config.yaml
d_expert: 256
router_score: "softmax"
balance_loss: 0.00263
balance_bias: true
rope_base: 10000.0
rope_fraction: 1.0
attn_scale: 0.125
tie_embeddings: false
init: "normal"
init_std_qkv: 0.0301
init_mimetic: 0.7
lr_head: 0.00771
batch_tokens: 131072
doc_mask: false
dataset: "wikipedia_en"
Below are experts of layer 5 (counted from 0) of a mixture-of-experts language model. Rows are named up (a neuron's input weights, with its number), down (a neuron's output weights, with its number) and show model dimensions 0-255. Each number is 50 + 10 x the weight over its row's rms, rounded and kept within 0 to 99.
Before each expert's rows: "raises" lists some tokens whose logits its average output raises strongly, later layers aside. This comes from a sample of Wikipedia text that the model never trained on.

# expert 4
raises: ",", " ", " of", " to", " and", " the"
up2:42 64 53 59 45 59 41 57 48 55 52 57 53 51 45 44 47 39 63 47 73 50 42 54 53 30 61 60 44 66 54 41 19 62 39 63 42 56 46 44 57 40 63 59 62 38 56 37 41 37 46 56 50 50 52 50 49 50 48 61 40 39 47 47 49 53 59 31 60 67 41 45 44 50 47 54 53 46 58 51 66 52 62 47 57 48 52 63 54 57 44 36 49 48 50 42 22 58 38 51 53 51 63 50 52 34 56 46 51 66 43 72 54 60 56 43 33 40 54 52 51 60 50 42 38 61 43 39 55 33 42 69 50 67 45 54 51 43 43 37 63 39 49 39 43 66 74 35 40 39 34 56 55 32 50 61 58 51 30 54 28 50 24 43 49 54 41 40 42 45 57 32 32 54 45 55 53 43 52 44 35 59 68 45 58 55 48 53 43 63 50 64 41 38 38 63 57 52 52 41 58 62 48 67 54 42 51 72 60 60 44 46 49 41 43 40 48 39 43 47 39 71 49 42 48 63 70 60 39 59 51 52 43 36 55 62 42 61 59 48 40 64 44 62 51 41 49 52 45 68 44 33 41 43 31 59
down2:32 42 48 53 48 30 51 56 62 45 54 34 52 55 68 49 60 69 47 58 46 47 48 56 54 51 49 39 43 56 37 51 61 50 66 58 59 43 48 51 51 44 43 49 42 56 58 51 68 38 60 51 30 46 35 30 62 56 61 65 50 53 42 69 26 37 45 59 53 37 60 45 57 74 65 58 39 60 46 42 49 65 48 52 51 51 31 47 30 36 49 51 49 52 52 54 40 54 41 34 43 60 50 59 56 55 42 22 44 54 34 47 37 58 60 39 48 65 58 46 41 70 76 59 56 55 42 43 42 48 53 44 56 55 48 41 43 62 37 40 78 66 47 49 64 57 45 50 48 46 47 46 52 55 51 64 42 37 40 35 55 55 51 43 43 34 51 50 52 55 56 40 54 52 47 44 33 26 52 57 56 46 42 55 32 39 40 45 47 37 66 49 41 57 51 56 69 64 35 60 38 51 43 42 46 55 68 63 50 40 42 62 48 24 47 50 48 49 43 44 39 27 39 45 54 42 40 46 59 39 38 47 54 55 53 44 52 33 37 51 55 45 65 47 74 28 47 46 49 65 47 57 50 48 51 49

# expert 9
raises: ".", ",", " and"
up6:46 57 60 26 55 49 50 57 48 45 69 64 59 54 44 53 42 49 50 49 46 53 44 62 43 43 60 56 54 63 50 32 27 59 39 35 39 45 33 63 47 54 49 46 50 59 48 43 53 43 40 49 43 59 45 48 47 43 47 42 47 47 49 62 38 60 75 52 45 61 67 45 42 59 66 56 49 48 47 54 55 61 62 44 51 39 51 54 41 63 31 36 35 49 48 52 61 64 59 52 60 45 43 34 46 46 41 66 50 43 45 52 53 61 41 72 55 53 49 59 31 43 45 72 33 54 49 52 59 40 38 49 34 56 53 55 24 65 70 43 42 55 46 26 35 45 53 43 47 56 40 51 58 56 46 68 50 56 54 47 45 33 39 62 51 51 36 55 59 47 65 44 48 39 36 39 14 43 40 58 41 49 48 49 33 40 47 62 59 53 66 53 57 46 54 37 63 42 52 76 42 60 46 63 62 67 34 64 62 57 34 48 61 59 59 50 51 39 50 67 42 46 43 55 62 45 36 68 44 51 53 62 59 38 46 59 50 35 69 58 34 60 49 47 61 47 53 58 51 48 52 49 47 33 46 48
down6:58 34 59 56 53 46 61 49 43 44 45 26 59 67 47 47 43 46 26 60 57 21 62 47 55 41 39 56 59 57 55 46 62 53 80 58 43 30 45 61 52 42 53 56 42 65 37 52 58 56 53 60 51 69 41 53 68 46 52 53 55 44 54 44 48 62 49 43 59 36 36 42 46 53 49 38 56 42 61 46 53 65 29 41 37 23 46 47 55 49 51 59 58 61 59 30 58 68 50 54 41 63 50 52 55 40 51 38 42 55 43 54 59 52 54 54 39 50 44 52 42 49 40 47 43 46 63 50 51 33 38 56 44 49 55 51 52 50 53 70 60 46 40 73 50 46 44 47 26 60 54 60 59 52 55 64 43 55 47 52 41 57 54 63 55 58 49 50 41 61 57 46 47 46 44 61 58 69 53 39 39 48 31 46 51 62 31 46 57 40 57 39 52 65 63 39 51 57 67 54 66 62 55 42 39 60 43 39 46 30 52 54 44 46 45 56 43 39 57 56 51 65 38 19 48 41 44 49 36 57 34 47 31 28 64 46 39 56 57 31 57 41 50 54 44 46 25 56 39 54 48 52 51 38 43 46

# expert 0
raises: " ", "\n", " and", " the", " in", " to"
up30:42 57 63 38 42 59 55 54 41 62 42 61 52 57 47 62 44 44 50 48 33 40 45 61 39 50 49 47 49 42 44 32 48 57 26 53 31 53 61 58 41 65 56 46 59 52 44 51 52 55 39 37 55 43 43 48 59 47 50 37 39 43 54 42 63 55 53 62 63 33 62 54 56 51 58 44 48 30 51 60 43 50 46 62 46 57 56 40 32 42 57 51 56 49 59 38 57 49 45 45 71 40 46 50 39 44 39 45 79 63 46 58 63 59 57 62 43 37 57 43 41 57 47 26 63 42 36 43 28 64 55 40 48 70 57 54 54 68 40 53 50 38 54 51 45 47 58 43 44 46 50 62 54 59 48 42 37 53 61 50 62 48 32 42 51 60 46 69 40 43 38 38 46 47 50 46 65 52 40 36 47 50 54 49 35 40 59 57 47 59 53 52 49 60 52 54 47 76 42 54 34 54 50 47 58 47 63 43 35 63 57 34 58 63 49 35 46 40 49 56 43 55 57 42 58 20 62 63 41 62 43 24 48 40 71 28 54 46 66 30 64 44 42 30 27 49 53 53 56 47 70 41 51 44 47 45
down30:71 62 30 49 51 41 53 39 51 50 49 46 44 48 66 49 48 52 48 36 49 63 48 55 50 52 55 38 61 54 59 61 56 38 59 61 42 55 33 41 63 52 39 49 55 54 44 40 47 38 79 67 47 48 63 53 28 59 41 63 56 36 43 57 55 40 38 41 30 68 39 40 47 52 48 45 50 52 47 59 60 65 47 46 47 61 36 47 69 48 30 44 29 54 46 51 42 36 50 42 33 54 44 68 49 61 42 55 22 56 64 73 41 41 45 49 59 52 49 54 46 36 56 71 50 63 58 56 60 57 57 56 53 44 65 52 52 42 44 54 40 69 41 39 44 58 46 64 71 53 37 65 54 65 65 50 40 49 36 40 37 47 74 52 49 43 54 38 60 58 41 48 60 48 51 63 48 45 41 61 43 59 64 51 44 53 52 48 52 52 57 47 47 39 60 51 43 33 53 44 52 66 42 50 59 68 38 36 55 35 56 61 41 35 51 58 41 59 48 52 45 63 59 52 42 63 28 40 45 51 51 52 58 53 49 72 60 32 50 71 56 60 69 52 52 63 40 45 40 39 53 65 46 47 45 46

# expert 3
raises: " ", " the", " a"
up5:54 36 49 54 35 56 50 41 45 54 50 47 61 36 73 32 55 56 53 56 55 35 38 46 47 45 39 61 55 48 56 49 26 46 49 40 39 32 61 39 51 51 45 32 63 58 50 51 45 54 57 43 49 53 56 56 54 56 54 45 57 53 62 30 41 33 50 45 60 43 44 35 46 44 52 56 43 37 62 63 56 55 40 48 43 58 62 56 48 58 53 30 50 60 33 52 55 56 41 49 53 55 48 47 49 54 51 35 45 45 45 41 44 39 56 55 53 41 50 49 46 51 17 51 48 27 44 44 43 47 55 55 50 66 51 44 58 60 75 43 62 49 41 49 43 57 60 42 52 46 42 61 44 57 62 49 53 36 47 46 54 55 75 34 44 73 40 51 48 51 47 32 34 60 60 48 39 61 41 43 17 68 51 53 68 55 44 45 58 33 40 45 67 57 62 41 50 48 57 47 27 46 44 55 49 65 41 45 40 43 49 40 63 50 40 45 67 35 44 38 52 45 41 76 36 41 44 56 69 57 56 60 77 50 51 53 68 60 52 63 42 35 59 45 54 51 66 44 66 53 66 54 49 57 37 55
down5:49 62 43 65 65 60 47 55 71 54 50 54 68 53 38 42 57 57 48 36 55 59 59 56 47 51 43 61 38 47 74 48 51 46 38 61 51 40 63 40 40 43 60 54 54 67 41 42 48 55 47 83 35 56 52 32 43 36 38 57 54 54 61 52 63 51 42 31 53 53 62 52 50 41 49 56 46 64 53 45 61 49 50 41 33 59 51 58 62 38 59 48 53 45 51 52 49 64 35 54 20 38 47 51 27 34 54 56 50 52 42 40 55 69 67 49 48 38 46 41 61 37 55 45 34 58 57 55 28 62 36 50 54 63 49 50 66 51 43 64 58 45 56 39 52 45 35 61 57 53 60 38 51 50 37 56 39 61 43 49 48 53 46 36 65 45 55 67 49 67 53 56 57 57 39 51 62 53 65 53 62 34 55 55 52 58 59 58 51 56 54 52 30 44 30 65 66 52 46 35 58 66 51 62 53 55 37 51 43 44 67 42 50 50 64 58 63 39 70 42 55 59 53 48 62 37 60 30 43 36 65 32 46 41 49 64 44 60 63 61 47 66 50 52 52 51 42 59 60 60 60 46 49 58 56 41

# expert 10
raises: " ", ".", " and"
up6:62 59 43 42 42 49 55 47 53 45 42 58 47 36 51 46 29 58 52 51 66 64 29 36 51 40 53 38 47 29 36 50 46 38 47 56 49 42 52 40 58 62 52 34 61 77 43 63 43 46 58 46 60 46 48 67 49 58 46 51 48 41 44 51 60 59 45 48 47 50 45 51 52 48 46 71 31 38 32 34 47 56 36 64 50 35 34 55 55 65 36 58 67 57 59 43 49 47 45 50 52 64 62 46 60 28 64 46 56 43 49 50 40 44 47 47 49 30 45 57 53 68 43 56 48 46 68 61 59 55 56 72 47 55 61 56 37 29 60 34 62 44 56 56 31 57 48 55 54 57 49 43 52 56 47 44 53 64 46 43 50 28 66 48 59 59 53 46 54 53 47 61 54 56 48 29 46 60 48 49 56 40 39 71 56 36 60 70 57 57 45 42 50 35 65 59 53 33 45 48 66 57 61 57 57 54 50 35 70 43 70 43 32 51 68 47 56 56 54 53 43 59 43 72 44 52 56 60 56 66 73 59 38 45 29 49 39 56 64 37 52 62 56 42 53 50 52 55 55 50 62 56 45 46 46 59
down6:60 53 41 39 59 55 52 52 36 61 44 48 58 56 42 46 44 53 40 46 44 52 56 47 53 41 68 49 57 49 38 48 41 48 39 43 45 53 53 32 46 47 61 53 46 49 56 54 47 39 55 54 64 32 62 61 66 53 50 49 50 43 48 42 39 56 47 44 57 82 44 46 52 53 33 38 43 28 32 37 48 48 47 53 63 45 42 32 77 49 42 29 49 53 56 63 63 44 66 51 57 51 45 59 61 52 52 60 45 58 61 56 45 60 50 70 70 52 58 41 48 49 54 60 40 49 54 65 67 60 41 65 53 50 55 63 53 44 23 63 50 48 47 42 49 56 36 65 46 50 58 51 56 57 46 37 38 31 38 56 54 40 59 42 63 33 43 56 58 45 53 53 41 44 46 30 64 42 67 68 66 65 49 48 60 56 47 50 34 49 63 33 63 57 49 54 46 36 65 44 57 62 58 65 45 60 50 52 51 60 49 47 58 59 47 37 68 52 62 49 47 54 42 51 62 63 65 65 58 72 57 48 45 46 36 37 56 58 70 45 32 64 50 60 46 74 47 25 53 39 58 58 46 43 58 62

# expert 5
raises: "-", "1", "2", "s", "3", "4"
up7:59 54 56 56 48 59 52 41 38 56 37 39 47 52 38 30 44 54 40 58 47 38 48 16 72 51 36 57 80 64 59 41 43 38 49 61 50 46 45 63 46 52 49 48 45 64 42 44 62 49 50 47 41 59 41 46 38 76 62 59 44 32 60 47 44 55 70 42 41 61 31 63 55 45 52 55 54 68 60 61 56 56 41 32 50 39 62 44 55 53 57 47 43 38 30 52 41 51 63 54 48 39 42 42 57 43 55 41 35 36 33 36 44 50 55 53 47 65 44 54 53 37 42 50 54 49 45 36 42 29 26 24 42 70 50 46 41 46 58 48 40 50 54 49 49 55 50 67 43 50 53 63 35 45 46 65 56 55 68 34 37 39 48 47 46 63 35 51 73 41 60 54 42 59 58 58 48 41 59 51 51 58 51 33 48 58 52 43 31 56 41 69 49 36 46 37 47 50 57 58 63 60 42 39 33 55 58 47 53 49 67 36 46 59 44 45 43 35 44 49 71 56 50 45 36 54 45 50 47 58 54 51 56 45 44 59 53 54 61 34 54 58 52 52 54 68 43 66 54 49 56 44 48 55 59 35
down7:31 42 53 53 52 50 47 75 50 44 38 45 64 58 32 51 61 51 52 48 45 59 57 38 47 51 66 62 69 50 61 41 59 61 57 44 22 46 43 45 46 68 40 42 59 46 37 50 47 58 41 54 76 44 50 55 45 53 38 38 50 40 48 36 47 49 39 43 48 44 52 44 51 55 63 61 68 69 53 27 54 46 44 43 51 49 34 41 32 38 64 58 58 41 74 52 44 56 47 64 44 56 54 46 53 68 53 56 56 69 55 38 48 57 55 49 51 38 55 55 50 48 63 43 49 55 60 62 54 48 50 34 63 44 50 52 57 35 42 62 49 53 58 72 55 33 48 50 58 50 48 40 39 57 54 54 48 47 57 60 50 71 31 55 42 54 59 39 27 53 50 54 30 56 53 66 50 52 81 59 50 51 57 56 70 52 49 53 64 54 33 47 49 46 35 54 61 42 42 64 27 44 46 61 59 39 46 56 41 50 48 48 65 58 53 55 32 43 57 51 60 57 54 36 36 33 44 46 53 36 58 40 50 45 51 35 47 53 41 63 50 52 38 55 23 53 39 56 59 54 49 51 37 77 56 47

# expert 15
raises: " ", " and", " in", " to"
up2:53 67 61 47 46 42 43 66 58 52 62 41 71 43 43 37 45 53 62 75 65 48 36 38 50 55 47 40 49 46 51 48 56 42 40 55 39 73 57 37 38 47 42 33 47 56 53 57 35 45 42 59 53 65 41 56 53 49 64 59 39 59 45 38 69 30 47 50 61 52 49 44 53 58 66 42 44 36 59 60 57 60 59 39 65 33 43 48 59 59 35 52 55 58 61 55 71 66 48 39 40 51 59 27 45 47 43 39 32 43 65 51 59 48 36 51 59 73 40 46 68 64 67 45 55 61 60 47 58 36 40 39 39 35 44 61 57 51 50 46 56 55 49 54 52 58 56 58 61 47 46 43 58 37 53 62 49 42 49 61 38 74 51 57 33 54 36 45 59 39 40 54 53 61 48 44 26 53 39 38 46 56 35 49 39 35 40 65 64 66 37 24 57 41 58 52 49 49 51 62 51 46 39 54 52 51 48 60 46 57 56 31 42 48 50 43 45 57 43 57 42 52 56 63 64 48 58 56 56 46 52 50 61 25 35 52 46 49 63 43 43 35 43 38 53 65 57 63 49 55 46 46 44 53 41 36
down2:54 43 43 60 46 43 49 61 49 72 77 54 54 57 62 41 60 37 49 38 57 60 67 40 68 43 57 58 45 59 62 48 36 54 46 37 56 54 26 43 52 46 58 38 49 55 42 24 55 65 71 48 46 44 65 61 55 30 75 38 51 53 43 69 58 44 65 66 54 49 40 49 43 34 63 50 67 52 58 54 36 52 63 55 35 52 57 49 37 40 55 42 34 48 39 56 49 37 31 57 63 33 32 35 48 48 67 34 59 58 43 47 28 45 51 53 66 41 54 57 45 47 46 44 66 46 51 33 52 40 49 48 54 50 34 64 58 56 32 53 54 42 46 47 41 51 47 49 48 41 43 62 55 54 48 55 47 65 49 40 53 63 43 40 42 47 46 45 67 34 62 48 50 54 45 39 47 41 52 59 56 40 39 48 51 40 46 47 55 40 51 65 57 66 39 55 54 43 50 50 68 50 56 55 51 54 57 39 62 58 42 50 56 54 40 54 55 62 58 52 49 38 72 43 54 59 30 65 64 68 41 55 36 59 52 41 55 44 63 62 36 46 53 57 44 50 61 50 47 41 39 36 66 50 72 38

# expert 13
raises: " ", ".", "s", "-", ",", " in"
up7:45 45 62 45 49 46 80 54 74 60 40 47 53 43 47 47 53 41 58 60 49 53 42 49 46 54 43 56 60 58 48 49 31 53 51 59 55 52 50 52 49 44 30 67 65 37 56 58 38 58 64 78 37 47 53 41 49 61 34 24 43 49 51 13 66 44 54 68 45 48 61 45 59 47 56 35 54 66 70 38 59 65 48 78 36 46 48 62 53 27 44 45 56 48 69 60 42 46 64 58 56 47 34 65 33 42 49 55 67 46 32 60 54 56 54 52 57 40 44 58 56 41 62 37 58 55 48 52 46 35 49 53 47 50 56 58 51 35 47 53 52 58 43 37 45 57 37 44 60 50 41 39 37 49 39 48 47 52 51 49 45 35 58 55 60 56 53 38 54 46 60 44 34 47 43 63 37 59 49 61 52 62 39 62 46 52 50 59 44 55 59 61 44 47 60 49 53 35 47 31 46 38 58 53 51 64 61 51 70 42 32 51 56 54 36 46 53 41 44 65 33 56 48 59 34 53 41 64 53 63 55 52 29 46 44 43 41 46 44 40 67 42 52 50 65 53 58 40 56 54 52 62 53 63 44 52
down7:41 58 49 53 53 44 62 57 40 53 52 60 37 44 43 57 60 67 37 51 60 51 36 48 49 71 50 54 33 39 33 55 55 57 65 34 40 59 65 62 55 34 63 44 54 51 48 37 24 72 48 49 53 52 44 48 39 65 38 60 39 42 53 51 46 61 38 52 34 67 48 46 69 59 55 52 51 56 55 49 66 55 54 43 36 48 53 61 34 46 62 50 52 50 47 60 43 63 39 64 40 42 43 50 49 58 62 49 50 55 38 52 47 42 68 45 67 50 50 58 56 39 51 64 42 48 59 38 61 54 51 48 42 39 52 41 52 42 35 52 61 56 53 40 48 48 71 46 68 50 33 43 50 40 47 33 65 47 54 46 49 40 45 37 44 54 52 53 45 83 48 67 54 53 58 62 42 54 56 46 53 55 41 63 32 38 51 74 45 62 61 53 58 45 48 41 53 43 33 48 53 73 52 63 62 62 54 43 66 40 45 60 61 50 60 53 57 69 43 67 77 38 41 49 56 48 44 50 69 48 41 39 50 49 46 50 29 68 35 62 59 53 50 63 50 37 33 62 44 37 58 42 49 34 54 56